Below are experts of layer 5 (counted from 0) of a mixture-of-experts language model. Rows are named router (the router's row for the expert), gate (a neuron's input weights, with its number), up (a neuron's input weights, with its number) and show model dimensions 0-95. Each number is 128 + 32 x the weight over its row's rms, rounded and kept within 0 to 255. Numbers have three digits each.
Before each expert's rows: "mostly gets" lists some tokens that are sent to it at least half of the time; "gets" lists some tokens that make up at least twice as much of what it gets as of all text. This comes from a sample of Wikipedia text that the model never trained on. Tokens count by the router's weight.

# expert 38
mostly gets: " indic", " impr", " lit", " pl", "Pri", " pro"
gets: "{", "(", " do", " pro", " di", " al"
router:123088120190151159110143066101116085070049078126069174106145128105182144127131086141134127074163106171131104102170092126193121093156168065120110108105128144118145072144075075104088115055174161140141148148122139137157109124097117095098089111086100127130102117089094118125127099160135135125
gate0:143155164114103175226203133118114086182083121106173075116141109105104116143136102155134069135128156084175179099136116098118100126139167164148141139136104106160127115090120103131105211157180155141152169169120140086120114189129098086100134150109174150136130141168096168127088092112157083107
up0:175099099135164127132143141116115185153127145169119115115106150121132069084117133172130129148186098121150111108147134090132121139191156131089172178139072141097073125099170163161134147135157095068140151128184104134048153107142113098166159118221165121136160167171169124133183086174104156105
gate1:153134176123155077104134087166100174142138147085117102052101125152121135115154168176183113162068094137161157152131126101102179136156110101111150099105103113122128070146160185117108199169157176129177178099051134168068165144095110139086149145095156103142108159154107123121126154101116171118
up1:067126105130139111176124151128114095133151147138177161111142130090153073152167131147124164135143156141113138068110098126118096157205161144085086159094092138119161146091134130170220176111123128106137111159144102186122135094191102148164125187083186118137160081165165130079171114074094126136
gate2:156155139135120102098135141185151078131166158126124112093167103138088162131109128149119113150090151155183151087150112164121165147092091152069108049080081150134145122098167135154113166180101145152133052133089062117146146153152112167193110090132077145140173094133081064132166129140092168133
up2:121102141154186180116127137107202065104159156190123134130125091144103127099078097048106137138159133209045132058133127189102143117165112125173149137092158129109119184145153115175104144107134066128138117117140139134090129155134180140161107187144107149140148143138144105086128174148142121126
gate3:115145124128120121112165081177139109116103187105120100136128091119137123155132141108146070123117172153186103082099115112123176156135185091139150117121140156148096111186148117172155099143182189150102113148178145063107121124089078165139090154140098168052062096129062089070101112094131159143
up3:086073127094118143150139165105189215120132086140160168136055109140114126133089131123104177113169137080140098128139112132195098140118165106112113196156108125127036133122156143132176090132143097087169207145137130160111149102175121129138114065142132151169091126113147175159119147129126096158
gate4:135134160186179165212123156107066079092127117156129123072139132145147143087141111159201086126145139179168102059133138070073105129105130147111104120130129175168136111136120095168150155119182126186143160136151128103186077111178108152111111120141165162112077119101173078133128143103110146125
up4:049115113128064130129137137075123084081130121141192102149103183120130169132177124155160103089124090116184120141181132133153043133140149184090090102147081148129106157102125147079135146172141115171115105138165155121155162140097119181158113132185155176148144121104131110143142190105200133120

# expert 61
mostly gets: "oci", "udi", "uv", "cc", " viol", " pred"
gets: "ti", "cc", "qu", "vi", "eg", "uri"
router:114152088093076203184070086172133154159185125108128069117161173144152150139089185109062155160107094148127125095148146129115071108100148132157132068095133104156153141118115146084130088120146138095153111091152115133118150053147096094135056143108169135151105070114117114137140138177089106128
gate0:142130151077153102155084096115105137189151139122146115143159147194146164074029199124158115094147086119145198113155133119151177080166136119125086126143161143113158178082141127181142165131149097076145133130158093156063099132141168140100122093153070123111145097140113154100155106172128153146
up0:178127108095147132162146146141164111102152157091111174139146125184147162140099130181146078086131060053068063175148128155138148061113126116118129150095153139113131058081123161103170200144109176128168078132135100157149072103122127134105115154143167131156165144120174095113150102100086136142
gate1:157136182121075089116117131079142186136191205118158166149156139129178183132119070107134142166150122117076105174107189172138130176108113126143135170082063060132112128125093201131111123177080147124173157134142107121084157142179127098154120080145131165139138119145122089158130132114153131132
up1:131148148148148162100127170106098064153145169069173143142093136072145143152211113169150191042162168125101123144131148107057101167100089133123105155119092102128145077172095130137117167076129127118086138141213171119161092135176116119121151113122158137140112109141116100164173152143103121109
gate2:075154111169160101132118142088085146128155193123132156155105138203110113153173118216118098127140075126133144142082162095175097119144171106124118166085170100094116182117165148073190126122133182151172123114085135114129149194136102115115115121153102092174097149162157110078166117158088142101
up2:117103123159069141109162106128169136154074092163041112115070132096105188071127159090115152104110140138076110158116162075143123148094147137144140133149084117072138055093214107131155134155108136170063147133107166131162139116170081134105111121117128096130176137116073178164119138114144148121
gate3:076071141079122127119144221130099088140118085113130142060158130134115143181156092120060136151171102100149073112134157158169095102179141151143197103112146125140118151226119139110151141086133132185168129149152085076173128102160129149110139126118128125132120161146145164195109136144153129112
up3:138060153121130090157185105182158083154131175147157107128136063170064155070090144086170149137130108098156099106148116148168137147165119177103096055174116120127181134171159085110104097136140097105158103146110095139124143180134157081108146126108144119168152136126052172138157154173135092131
gate4:111085144156116113149163101143106162137108176121175134142117147123109108117155196174056096114087060136146090152104167133195104159105143132111112121116125097158151109111171104094158121133103187101087113145174121140043190147108109154082117109118153169117061148125187185127133080155120122172
up4:110131103135109188114143153069150063108109147178115070074111137139103155125086138168138161083158156148136126098084105140113118084130124115147097179123152162101100189190134065157177087093180172138202127178143112140114156160168154095121116134128138167155123066130100119073168155110131153143

# expert 91
mostly gets: " July", " October", " January", " February", " June", " August"
gets: ",", " August", " January", " September", " March", " May"
router:098118081132156161108181165115118118122184186153169118151147124103087197092156131162149113176144119091157118093157158138148155119092112120123104116085150134091158165173115130116135096129170127158159102097166055084123100201186116111157140154143111142162196099096107166142174153162174128194
gate0:128163158172126110088083169115161146106048075038106126109103140146221125183120119124209137105110148108104201107196078154127156122160182132121131163139123100145132108129113164121090116119109175122103192092138137165105120134114080128184157126136140124145152127121143161150115155119148103122
up0:110104091169096154084151154131110144125197140164166151184130117131051187154144115138116102150117167058124122095130180109134092129090129085074164096101133132111207167124152075108126141169137089174132114077173090143114113085151143127102142130147074086164162134123160120158155169184140135159
gate1:109154083056127153108130085183163120144161176130110157082075089118136105149157093112109171124091108106145134135105127178145044149120204107108081120066106107129152129098189122105135127155147120096135070108144101081131165134125137139092179129111083084083121114111195108103163179149125109157
up1:115103166187077116092131116092098124065066083173161083176070108181076122141124082149139146114117173157154154094161115153095098162171110146116179117122154146132130131148114121170122106141116121160092108127090175139067086110100120128129121175102168155124104132099047113141109088155080191120
gate2:175091183122188169159162098113077160192136161122091138109096164116095105123114122148083141152165171097135143155133149136151112133130092148098164162145179150121133134113153156099149161106171110166150139151139118197078095117121120128127136025116119108053116139164177099145140111054102167084
up2:160078134141077144139141172130090094086062138145092106152087101173140182143191117129167049112169154099123105153106135066105109112114094104132125128112127111046180160103141129041148108089142173160135096104112102133106091077125110092106166129159157108103136143105084173140146149135154127163
gate3:101154103145117102127053151154160166131136135127093143127059181115117110128071091085139208043059124096162144108167071153097163156131167093182099147086145138142161100156113093154095126116119124135059089139119125110132085110087107174105149116159120142089086139146111099096159140147090135117
up3:116135103142096117152182155107125114025120093102098101050109057138173134149140173136116084139112096173082115195143146048131101107134119136116131118135084091170158118117169136127110142108147183097126122154165142143229104130156163157140115135081158134147149114110094119111118145110181132149
gate4:160170111052118108050179126131140147171162138124128176034165147118149148181182187157157053125159117098111123135110139097106153105127096160132145100165130135163087089101093145163176152081139173086124144144140134089158108120094172107096102129134142139151147145155184123111107159163167106151
up4:143133141142102198048149146074113170163140124118164057175159131153097131120153071093104097155177156147173205091131169149162094169131085157099078107086109142094123134144143132109138110203134159161119121129143116106082138158093107085125102061123119153095174136116139128167153098154159146141

# expert 81
mostly gets: " artists", " personal", " sexual", " own", " industrial", " environmental"
gets: "er", "r", "e", "nt", "o", "et"
router:137167129120140089083162102157133172166133153119134131166145159123067064151157117095180153120122180150168168135137047114123090083149109150135108105086161133140109113179053214125106109131124166143151159156107140110100146081082117138117161054124074121114099132126100164119127090130174116069
gate0:128098117116140101120136095114169109161111159152149128131152073189159163136156182196129112151167096143089134131067099194126145119087107143157139090094097087112159159112143141092173139155181095220167114151144131114159138096162133113089117122063147111217111180142163146115136114125098083143
up0:151217143132091139135156158099101104046145142111140161126065168151133132131169165158100114184169090201158092120124136160094103109180139105156201159138115112106117126148091139187177142102144098146082112133167089146135135110132105178118139127120166124159098141107093094122140101101097046112
gate1:123123143157131158154138158143185107095113112116153159116146136171095117123183101108185152089084169099146091114058099075131076101110145135102082120150104159136137114098127074121083125135163109148125085096145147170207063092141171139175165163106091178087177131090120138104060144162120165142
up1:121169173102158092091100103143098124082104155109169152136101078121105125108219183161081173138172104128157140093154142123148113117175126160193095054096103132086142137121196148098137136063103138089129135084155123110102142118089097147125133162204130069130100138145099131131157152140124126076
gate2:166174146117217141177136129156131155160079142117090107120140160150106093099057110092129111171164116126104169110132115073150173211076060154106152102145050104154081124083177125111134154164131144130163129119094155165125107136166113137148178136086098100091139118131117132147146124181114165119
up2:084124115150087151152153097148117087186200155140155154140141127079106202139132092139136015121079134163126094123099164108088088122174142155171132117132139071139127127100136143054143107183078144133144099150088092106133183155125097098132103120161169143166166090121122100127122176107126099131
gate3:118045096144104101153208093140126106081120104141147113123085141185107145126114100076156097140117090207104115125180104164170139159142136111190104172120151161088116132142129125110095114132121102097093159133077113177101129183146103116085108169177134127171158110177139111169117166142107091059
up3:106181157145167083181114114144130134178133146142187116152139170175132092119124169113168084163109137112119177166143112130151090158154076147141112083146082100162139140126111189143090157159105157130182085078066144151147171121091141157139143171154101155067135158120082124132112102084167056178
gate4:129107153110098114124120096114137144090163131127163126105130069129178141127188161205099075115089099163130072185114176170139136075136107089158089211133101174146147134163118112110049116112135158088095093106112102181160146128155128129047147145118140156154147126140110077137125128165140185124
up4:144132172168179102141155116150145101110115154087141095128158074169128178151159148102158102144168120093142104136146145084119096122108073186086174070175077117092183117129173124167193141162121125136164110195102109076169079148115094184154149135156098081113134123138145131177147157086108088142

# expert 168
mostly gets: " un", "Un", " dis", " Un", " recon", " down"
gets: "-", " un", " \"", " inter", " Un", "Un"
router:137177164168196139138127140171170113149146132084123178133116067191082172171096169151129157106128095109102125128098094175145138069126102084086090064087198127154197152090162141119136090148128146125114088105089158157102135154177122099100144109106113151125124138106070082084132142111091128132
gate0:117155157123156146117158110090135158140134114186139105183148130066073100127093086159163120112134161140181206173116101112138075125116123133103061126105153137095117163107099098091144108094155120102115144142148131103135105159112146134155096168130055194091122161077121166117121057177185175177
up0:150102135108141140110145169120094035128105165145117137107139098102146129118142095159194142140077159094108176082144149144132120138177122117154136117112145150166146080129201135157106140082156134197142150158108133182124143124157182084057177077133136079166125141189147137106182182141182129114
gate1:147128141143059120123141114137159115124155176138139119110188121178157148093137147116094118108170121148109073122150109129130163116144156123192210117138135132143112134120172156067161134170100108176127082145085125148132183117131056125099091115101068152167087177130133085114054072152162077080
up1:139120093146148121121089117165091124090134092167146109170139149093156084130149148167107187090226143144106160115060147130122074125089140136081098133069136149097118098093071114146129125077177084097127155110131117088157107156124175152158107156128051150144120165126092142135187120174070153120
gate2:105111149187120100099124105209124088128209118107163135185117135196124114125104114130115105078157191139131090159120110102141184117113129113085141126105179157147145123227175133073131078165120131156154107194140147151101141143097084148111154158080127150133091150069132126147091144115144137142
up2:141096131090110110111097113144172100112113175091130190102117086183139119163138125153074098162126173125136079137094139171135195079121090084117132153177197137123151139147160188076166083133129126195103118119121133132158125165101198090108091165128181128110111100165135105101162174114185144139
gate3:090205104159128138116107142132144101063151155132119074122104095174123113140169115153151157135084201168130106108143141118124121130161129101082111094148129134077127173130169068140077100184120099126101147139125135051107169116091194117137146177101124077132108096112171149137210153126141087180
up3:182104120085112111116077149033071167159141132101156149151149172107132155100100073087101090184113081137138186143122119076132145152078113181141164162106094121158134106135099144113169125079144132088163179159158086132140076114114106147184145101140144093120150193126137141158101107142136081093
gate4:146155081157126131131089118106124096176147157149165107093092111167138159129155126161116156147151077160109097180170116143083137132089085135094159133092029100092041198132145072179123097136118100122144131076103121126131082138123114139103158148136188090149163126100152118110089188110088093118
up4:107141114178115178122122140164199082133194092081107129123075106148136141107147109137079114123117128125141061153159119123146152122165125102114104097068066081137134178200166048135101103122094106159154149106132089140140140172084126152106130140108191079154173099092148141138169132133121076161

# expert 105
mostly gets: " artists", " countries", "ي", " villages", " languages", " fans"
gets: "n", "s", "m", "l", "r", "i"
router:145166123100089085170083094173113172147136096098162142150132154115140152179111102137160135094137127114117100121180088105112081139128120132147122051130041080163125127155082137118098098118108133087158149143092083126141190077103070123157151054151110126140141113104131079118120074119043143159
gate5:138171102175079136157096123128084123158182123134139114165148110168130146118160116111125132038218131114119113117137098118168113069110074149210176108094156158147141157164136107151066075089134107095102117102183111182109177189110106136119180133108106161138124175123122121118149106106140133155
up5:092143162129117143093078096136086126189121075113202103122127085148183060115127156139109046145146111129120145121140125102130115121161103139214171092108117113134127133076140129080175205105087130128163126084070112160089166120134107089154130111105149086159075144162129133107156105081127122160
gate6:054068167107155150171149173111103155151126120172091161140148094097139165117115140157163108163153135081124125115101169141159106119168189172119149115136147192147135108104188107052175077128093158144138101126117178189141108108159167099156172148082149128138087118135145134201125184140141109142
up6:100139206098137141114166140117135087091133118174026132110108125182146134128120107151170073128087097141085128084159113189114116107163156074108143141111110156127150115094145109059147151099156113138105051104118155109117133122154131142152131114141106244131158153129128145137110189171143102113
gate7:152051108140184107139139140076098167093122135110115183126156102125071148165198144171131110139153146086172118170098136156151104074092192147106159170130110123131063224104180122117162088141111153126148115119158121089152103129170133132100164134196138137151173115137136119102140150095115098172
up7:164091109086146119066165107129145123085104121103168114143109076114160140121103135141159136034176161133136133099070081154108158093160134100089122180157133158104138138162110209132183154108137182163064115102150126114082128131128126109101183099141094111076137142104110190117124134130204111148
gate8:090140141118139152048130092134087134132089156161109087102163124109112093079111158071118129154066124132128189134165133114068110146174133141192130160142107173154134113157172133104127182150109156112064178097104082145087125098053141116135205121133132092097092122117083151082117107083107128122
up8:195139178171116146148142181138140118168177108142067102093135107147081087122094119181102070109176126151111093102133132111155178126129117173137123085100170114154089101098162169123089168149149125178184111141086163147147170120140106153154114146094119116194131135129172147188166166200152147099
gate9:178123153073146114126152135064147168118134130116049179144179165128101099144124165126145109073153118052058150069099126120141120140132177131180164171092163093110170122072162113086109116150103138131111083140082131098136097132108086160105138117187182132143077163174143108136138109156110116111
up9:105127103155136131112172110132149123146203185144112131102102149147138171122091165074096120097109097153120174136116109139136078168096184102095163148099137074077093151097155111114121155116161129120060104121158154138130162148108134160191160161153089195194118196101160167120107146212132117116

# expert 16
mostly gets: " indic", " viol", " impr", " pred", "oci", " acc"
gets: "cc", " acc", " rel", "ici", "udi", " indic"
router:119098106112131165157164123106136084120147117126117111091182208139168123098037184089133122088176114147183143096150147106120155114156114121126141114059152161184122105148103169165160115137195180177184098141126093161091091135159138110143090169137124124104105151160098121101134187155083141097
gate0:121162125152089126172142148053076123155117142182115135123138141098081182087157133129144160128152176116110194126124126131139072146077125125064105142099147079103154130110100070118129136119188157136141063059167095138170141133158102126102145132125129153123150178092102041081092177131095133139
up0:167143083071135135087107133095147196122118142100107096143129102117148132163150163141158154193129133153091120087097175141086084160055119130172135075101127080114058109089144051118142097060098101113160131159120156080130129132136167079205140085138115157143161121153140175123109133102123129105
gate1:104120141118113081089144113150149148086171117133128102143131079202107192141124144159165095108065118078121062157180095161132167117100125092127082091134148180135182160117168125108118135182101111148083122133135099116088154154099120128171159157120060117157190075150123129095184158149164133173
up1:086103108123079115132097089123112123130094073130087130124148120184186075132086195112126103112077121173120152092153130082129079143154116095096162102165110117161116065165155168136085121152127158153141125091051195144134146168163092109159125098072143092102098168133097115166090087168150123158
gate2:090064142175155167153180083154136094185122143109090123105137105141046071058107110098122089097138160104163106129205131109098091145137184134141169125113164110148164146129177159161106085146141115162148146131082139097105094152090116135149113157132125175088109130100110142073149078088124167095
up2:127158140098078128125163131160063185058113118080097132115119139084155127201132148163145174067125129158096192119082133051143116126152109169154097085108154113128118091130144150122149201124094183143119182161195137126124178107116067098154163110132118110147119176126138148121123135132083151145
gate3:146142105150077070085067081122099170149115124130128127147176152170139091148110156106128162135100129152069139154136101145123121119119107117116122179101106157082114118145108105084102067103106159121124089077082130116055197138038165174102086116140052094110144117100118142087099180138142109143
up3:186151170130102090125117133108095149213132121125150161126099125110123186212119121121156157119152112157112103152170208072153117095154164160132117135172129147105124095114147117146145143097191067072180198159156138117180160145135178155110148116159140136156194130163125135114107140145149173103
gate4:172178170152132120117073124130131114204152155173143121139156168137145091172084124145157122112119143079124172156118182145128152137120083128127068138088183076118150101062134120167083096127152088089151132156113098136114084143122167127113094115125097113045127153120095142077138112116202202103
up4:056112111165123144128148177145104166082083123178097176090119110105079106067161106168138106126102132175129140109166078098146088118089121145130144177182114111113115167141176151122189166121158081094090135092181145097165185134129109121150120149161131156194123137141189151156084143100108140178

# expert 60
mostly gets: "olution", "ency", " initial", " favor", "but", "action"
gets: "ort", "mp", "ut", "ss", "ign", "st"
router:140090123190096088084199118200162126150122131112137101151153110154105104160095109115102086097070143110139180107151108170149076144150159152205115165118156123126148168133129155099133126144171177128121088153077125123144171151123076170139106108183080086173093156162072179116121102142158101146
gate3:066126133143120156116182079092110125050123172157115111164177156125146143116117186102140114198094123106133136119102078118025142131098157108139077126167172120099129132103116119100135144189125097136112170157107139131140118162103178172164168106116112120072139200137127112186173101117163121103
up3:139111170163160160122120130155131174167189095119182201094132183123034109130132114166143172123190124132144079171109129106155091162130124135110142109146114118187090148173123096068159092064129121152156137117073082080156128119130148167138137149099154154159165118085115090148120194140127131121
gate4:145183119121141152138164101111155136127177148154145160098095105151092145110175101178111090137225105084110111137130156073148100080167122099129190147141130102120138095191076118137165121143195119115159118052154113144119168110177126144144108128151118170149152183151104073068178114105137153103
up4:112156128120156143181081127141142090137122080192123111128082138112129073147162137097125147111110090188175194104128168068109110123144047138169175036051116127129182130082146108141102131131138140143141096059136179136127169163154135113141172133123115111120097128093103151144121126162097088112
gate5:103077182061111149150159103098089120141167108162090137129127118072124133095098164112109079099111090100079168156100147134135139155128067134138106070152155126171158152141098134078158128131163083132156061102103055128152128089153155074120153105099142142181136091161128092147140190196137096145
up5:156122156088103098120156101152162109112211168106086112094176164165131212133145118152140103107090125092142090098129137172154145031180066124114112126100069161117136157144122142099107089127112155112155097188182131134124159111122093121159164097152139178152150112142134134172187117172127164128
gate6:090081118153134172172154145129164139131142139108087164119082113187088078148144196099170120106142095208145132105185104153120093064139094125160122069136114106148159060144073231115099118115085098130140160138120092153161144140123116138089120091123123161126164174103149131116137134120109086097
up6:182106134131108167112099203116142169156117103159129125124085093144149116124110114055145139139134106099137136133155151120041137160142102172086122118138145074174119086174161181170197091169070123135141136120074193066166078088139153148085140129166133123182108113112128128115143153087155121110
gate7:088125178123128130111154116116158113182110149150111116081149175117188099135167152132105139126106147160176158112186123123141174210118159083208147107113146180151169112131128112183114060094108162106119090113080121145101030131114101169114154126135120135119143153123069149115174141118156158082
up7:162146186178116079123171133154189121128132106141102184083171179096144121150145130185140136143153099150168114108141078150153176148153148120172082179102167108138095171162095098145119084132072144110110134101088099131100109088176149178101125112110148186110144088045129089141115133065136116150

# expert 186
mostly gets: "\n", " According", " meant"
gets: "\n", "\n ", " On", "On", " when", " ex"
router:119112169171148166103140147117102102101144074144109160181107069119126096134080160165144154210180108116136162098123130178114131151104145061118123080158140114139159151129189130120182163102161159089121155121076057166095134075089093130149138132182088139095166145096185144131092102114116106103
gate0:153176101130078119084080078127106107136156108095144042145139088085120109168132132085181173133095122134079099168132124097077150091088182114130094096154104074100137156137095112173124136187061135121127104100114145082148181097073125156143177156130137087077132111112150156148119119127159176153
up0:197133150156124080075105144088077097138107158125156058149124043103057067175139132146169101147134147131070117125125175167081106105092151087150113085111134104177119149106127090151153137142091134075170124099122085111168135114091097145152119168157100145136145113122145180121184174113114150135
gate1:168140085121145211148145189114149120052182127110121141159114148154164151140153166108149153148152099094155102142179143150126142118142117115143126165099158086094096100163195096108156117151081135156104133152208110157109089154151147115117171117145078124168147083171141170127120127072107041100
up1:200153076091072095115139174132169184156225121117139108121128120109145127153125161147101125125147156122124125102113173171147110129102071114014139109109143137134200060149114058095160127087156145132118134130190116160113147126134110117145115132149097131148118136120114126154124150102110050115
gate2:121069112121092163069124139144179123161137107144142144137119130117151152078098095117111171099169131112121166122029163131139108112055196123132142151197127095080102095081182118102105090100168121075140134131105133142103147132140176125139180100090100124120125170176157185161140143146198128144
up2:133124185128150059109118110109150134109091134190074120147149126140166119150127093129141122147097161061169118172149121160178193117141085109184141155108153180171149162142099131150146202150106135153160097114111168153142107127146129127124073114168177113124114128084084141057054117132128201119
gate3:177163051136132127179159189149195145118092165128111109112123167167131151134137130155129161114188124135107094137148117086113179093165150153110127128152162097083169096105073099117116154136129132181138133145146092124124183184203163156113164086149132116128098145145155065123131176191156077162
up3:111130173127106135117124064116091118112119118054116134134121099136095139114169160139156062156118124121140162139217077146143106150138157134167127141089078191118078184195192143087151108147161136171082094119177133144144099078081121147084183097108133132097133089120147168074123143133153149119
gate4:164117147149093157102143143131143174142141179064154113129089127157155124047089096159137132105156151142129180112083056127111153095181126126116116157190061157081118189156110135102121111134167167218126142084095095110129072106103152121149151125155089109113122132123156146089104197117148145117
up4:153132068126105165053146132140189153094185141091121201158127147119209127089077134146137163147157120154104172151097129152123177085079113077132151185170126125126116078128124150100104085075179125142119163112120120169112133104152151149135122092148100120114102162077112124185070117147174148136

# expert 184
mostly gets: "hold", "ects", " giving"
gets: "t", "d", "ent", "at", "er", "y"
router:171153177111117070136162101167120151139128103113123080193187122124102143160143109098206074164094183148116097105109131116099056088130132164166128192154127052140136118121098148131161166162166189117140126150122163146160123104143146136168136138162103108143095147121140075132161050154115154153
gate0:129092121184106155130126138098095103096132187220143101137171148167081138106119130107138044153153138152109175150115150089129119130141126112166067161124154141109161141098150198135162157143158105148177118112071091128184147167073116172072134088134104144159132167144146146057132129133117082100
up0:056141194155160126151117102140077141140155134133167184135119134157156126079175160088103091135133071136159161100117104166110099132145093176107170123135132094097138120127128099104122118107107123088141056116111135085097108113151114103164098169136123082119110190161130096160107151127195082016
gate1:144115077145079089150101138152171109151160096138125098121106138140057143078074066163144108146153187145155173122102120114126136154123116111119092114090135127186110130199113086127113134140148147187134175141089145103155123181136154166160091194064089147116130053101100116177175100141150103157
up1:138155160134093125145136142120174128126128087122137077126109146165197092092149166082097154126127130213154096135090159166114101099068068139097181100177122109173096082103126155148131152167131136189131122108134150110159164126132167127155139142154085045074089160139175124178074128088141117142
gate2:155080096129116105103146175097112151104074129095055102115115154128124125132163161079147081122112144141120150066118122116111130195172103160210165128144078120096176149147185160132168158082180157181188134145127126106120134092092137159132102077088146131093133158142199141182145119113109098125
up2:083121142170071150117166164158170076152186144153107035097103086112112156118117128098124131132114145197139086101145119132125100111121129144143101121115125106136137101180105129148164116121170077110118048154149110142182189147121089129146111058171115165083163126123176094086152159171161135174
gate3:163167117076129111112168127076157109113174146121086099175110097118153107109135113103145102098144129144100154157120131152090104024146132109052165170101144087150144123164085180119163073121150136125114115110144169155127128127184084145172171097190108181122119139178098124098178160079090115159
up3:183155132133146115135113104139102137137154182092069142127068165133161150123129169120122184160150137173099205089067156158170165120123080095108205095124131129145121107175112141171121137140123094127103148173149151119076101161058130092108107102156071146157140117183106150193121099085102106147
gate4:151098161148104123138233088122075095125105133129108134123135112155181112090087196127149121120117136128184131116103122163127134113179109151106178151141144194108158158179096139135127149107107137180121176159144183095092079104128060129103101084157099113103135116181131173159104116085168074085
up4:065152115163088164130125109179088104140195155146097103138160157129095083122102137115101100137086093154189111137122128109128047200123126155160150079151142120150135131156104089107135136150112065171183146123134136172170134092148077135158140169077141128083178167148142139178118114135104057091

# expert 130
mostly gets: " water", " traffic", "bra", " surface", "iga", " gas"
gets: "bra", "ta", "ora", "ca", "va", "sa"
router:117153141122091109125111129148119175147151092115127144162152151109120124106181072176166133056079136140201125112166086117177084072158151124146051134073172092114140140145101107152139116089084111117074152115169123134128165132075080206105091134110099130140123139085106111100153080115181102101
gate1:158046127150096125163087091075141145129117144189150123133149159168072091098140155158160158135133124127128162072062131163079109090135119127176130183096085111151117107184082159116093111174155117130174182109142097152123127173048135173104153076116126139124112140126081121143185140141156101112
up1:127090168155076134136178197117131078120125136150166090155106080102084104110122106128116061100090140132150125061134049167124124070115214106131135171114127117095144145155087195119166116098126100151177123123145130141140128102110110201098134121109115174128076125125145076105167103158132090158
gate2:146141167163124153158144104130185073127135162091109150104149132107140083137093150095141144100091160176101143041190118118142143119181113128202126102087142167190180134110148137167103168113111143126085138137030090106112098159063076144118129131079156140117096164136103105143116158125112149099
up2:161152144084113129140096103131189078085125139110105080143103167101131107143066163117214155123128181165093149056161097151119183086178073145147096157108132103120130161136134106130117100109148095149107154182100106077139086138104103142135144141094108171075114137131050115191097147119100130096
gate3:077113194109104105129196121081117104109128149097087137083141159141166128133161147142176126115073115161138154150135113111112073078095155096123182137113108079091192097168085132100169118109134175138113092115144110131133141160128150170140094102123076111105128161128085105098198073070130123045
up3:155168021181106158142149075130151081160104125144095078153156116105153129174086099151103155129158138131119171100098156183086112138116144132149080128166070108126093102108161124098119110137116153107131094126090137102162175073197086095103121141079188110143092086111177127129143127139129155183
gate4:179163158110117167133201102137145058126192152122153055150143154087134127075074095136137084133152140114148155114122175123132167125103121135092121080139104066186187112147139095157126136158171153123151077121102105107093155088169106156185112086125141208103132150118092119154148115105105169132
up4:158087103122127116190142160136180109153115138082111114124130168135098094148147150159109163097077161127114045138155070134134118122087206109186174140149147194082046125153130144153118104093092107107104124150155138152134152170106151121141124159140122195139089102129071075125104172186134146139
gate5:178160126146116140146146149107103064123107095101142104110122058114162107093193172124086079156146156188150186123099105089070108127107104128067093115137126107116116165127199114137208110085160155173124114098134142094133155098100129182151146135121124147141186132129146110107091128094146163205
up5:141129148113188108154202094141134127130117101115087150135166152129127138166169134157104106114148144086171176100118128104159120146096145124097116125144157100066095130128201103227079160125121137199094158167133138088190121136126129180184110159121117151146154183140139153134154142154198116192

# expert 148
mostly gets: " According", "\n", " officially", " largely", "According"
gets: "\n", "-", " According", "According", " been", " similar"
router:137132167168167086179140134128152116118096110135079179132085114127105084126166100159121093152153153119167163157180131203152115124137083113164158109111194150164109116094117171084113144101138142156158176134050127156104078162099147103117062141118155159093159085115145090086090167155123157064
gate0:144132144160127085168141117090151190105092130102116060127132119141068117158136171125165096132120158096081158152142126127184110057184114142118123096060150158102172172100069150105143158176132183177121146121123170125104109204125149074165097084093150101085141118136096103095117168132113107147
up0:106116169080100144132136144180135113132097124114114193136139115173122080157123154112132122138102110192175145108096085128162062181127134101148098138147124014206076096142203122132134129099178118118087141109078108137143129080123143119115131095162184127119091105142164140146158077148123119090
gate1:158170078108131120143174154172120087130143163086115143105121121143155159087144208135164173133121126166169143111188106148105074171116129163111179098121119121154163162154159082124184108170172111135050111158165146128119166123123135102135170137155073127115136058144199101116139168131122060135
up1:141116164130114137111119121077114152090142122202117106140147098085084075153106108154093141133107121072078082173076102136104194119153126073162114141154137132103097134119155154106102148144113147094164136113185081145096130092103121162086119147102162132146118175095041150095085081147107201070
gate2:095105079134125118132126085091146018093126118120122117138154098092066116096137122106167104142082185120072089140160124134073159093134136125177121108089093122133128188148117081140147140121118139142120145129139042097134074098077111163110154165206184120162136083097126155138144100094140149121
up2:115145072136112091123112061081148073141115135136125135123099141139049106066189124097140127124102180112080134153150094159103112113116123147179135131045139140125123168111124061130145145096139124141119146131095104099135076138102174169171155154164181154148126055110142150124220117112103087106
gate3:089081127115110108182136161146176085184112148112126176149126158100205105056090117122118165121151138096148185107091070123080141085092116138104153120209111051110138093107103122142148159090162119165124153142128127134124113139135144129133133109111096147131120233148160108149071157149128086127
up3:070113154168133143075114108114101172100111144140133109121120073119062154095114098122131029099119175087112154076120175152180148152118152079154091151115142183124069190128122161127095121094128158115129170130134126126135137103111093109166121103176177126056136102119131146162147136117187195108
gate4:132109053112115095182121206120161094106137183132130147142180116112105112116106139158129243162130129142087121157109102116050180106080148125124124092143166100084179072096175140122158159130099130157142083114132145132129118143133199107102175125139115124121110129181177086114133136145100142141
up4:132172153132126150080133072143118084129129085143120161131119140152165170027146112093141074124145138103172141139159084133133125121143119152113122170146112206129137127125141194130090126129152102096131076122147167144136187075096079186175131162178115127169131169093164178131140137151210141094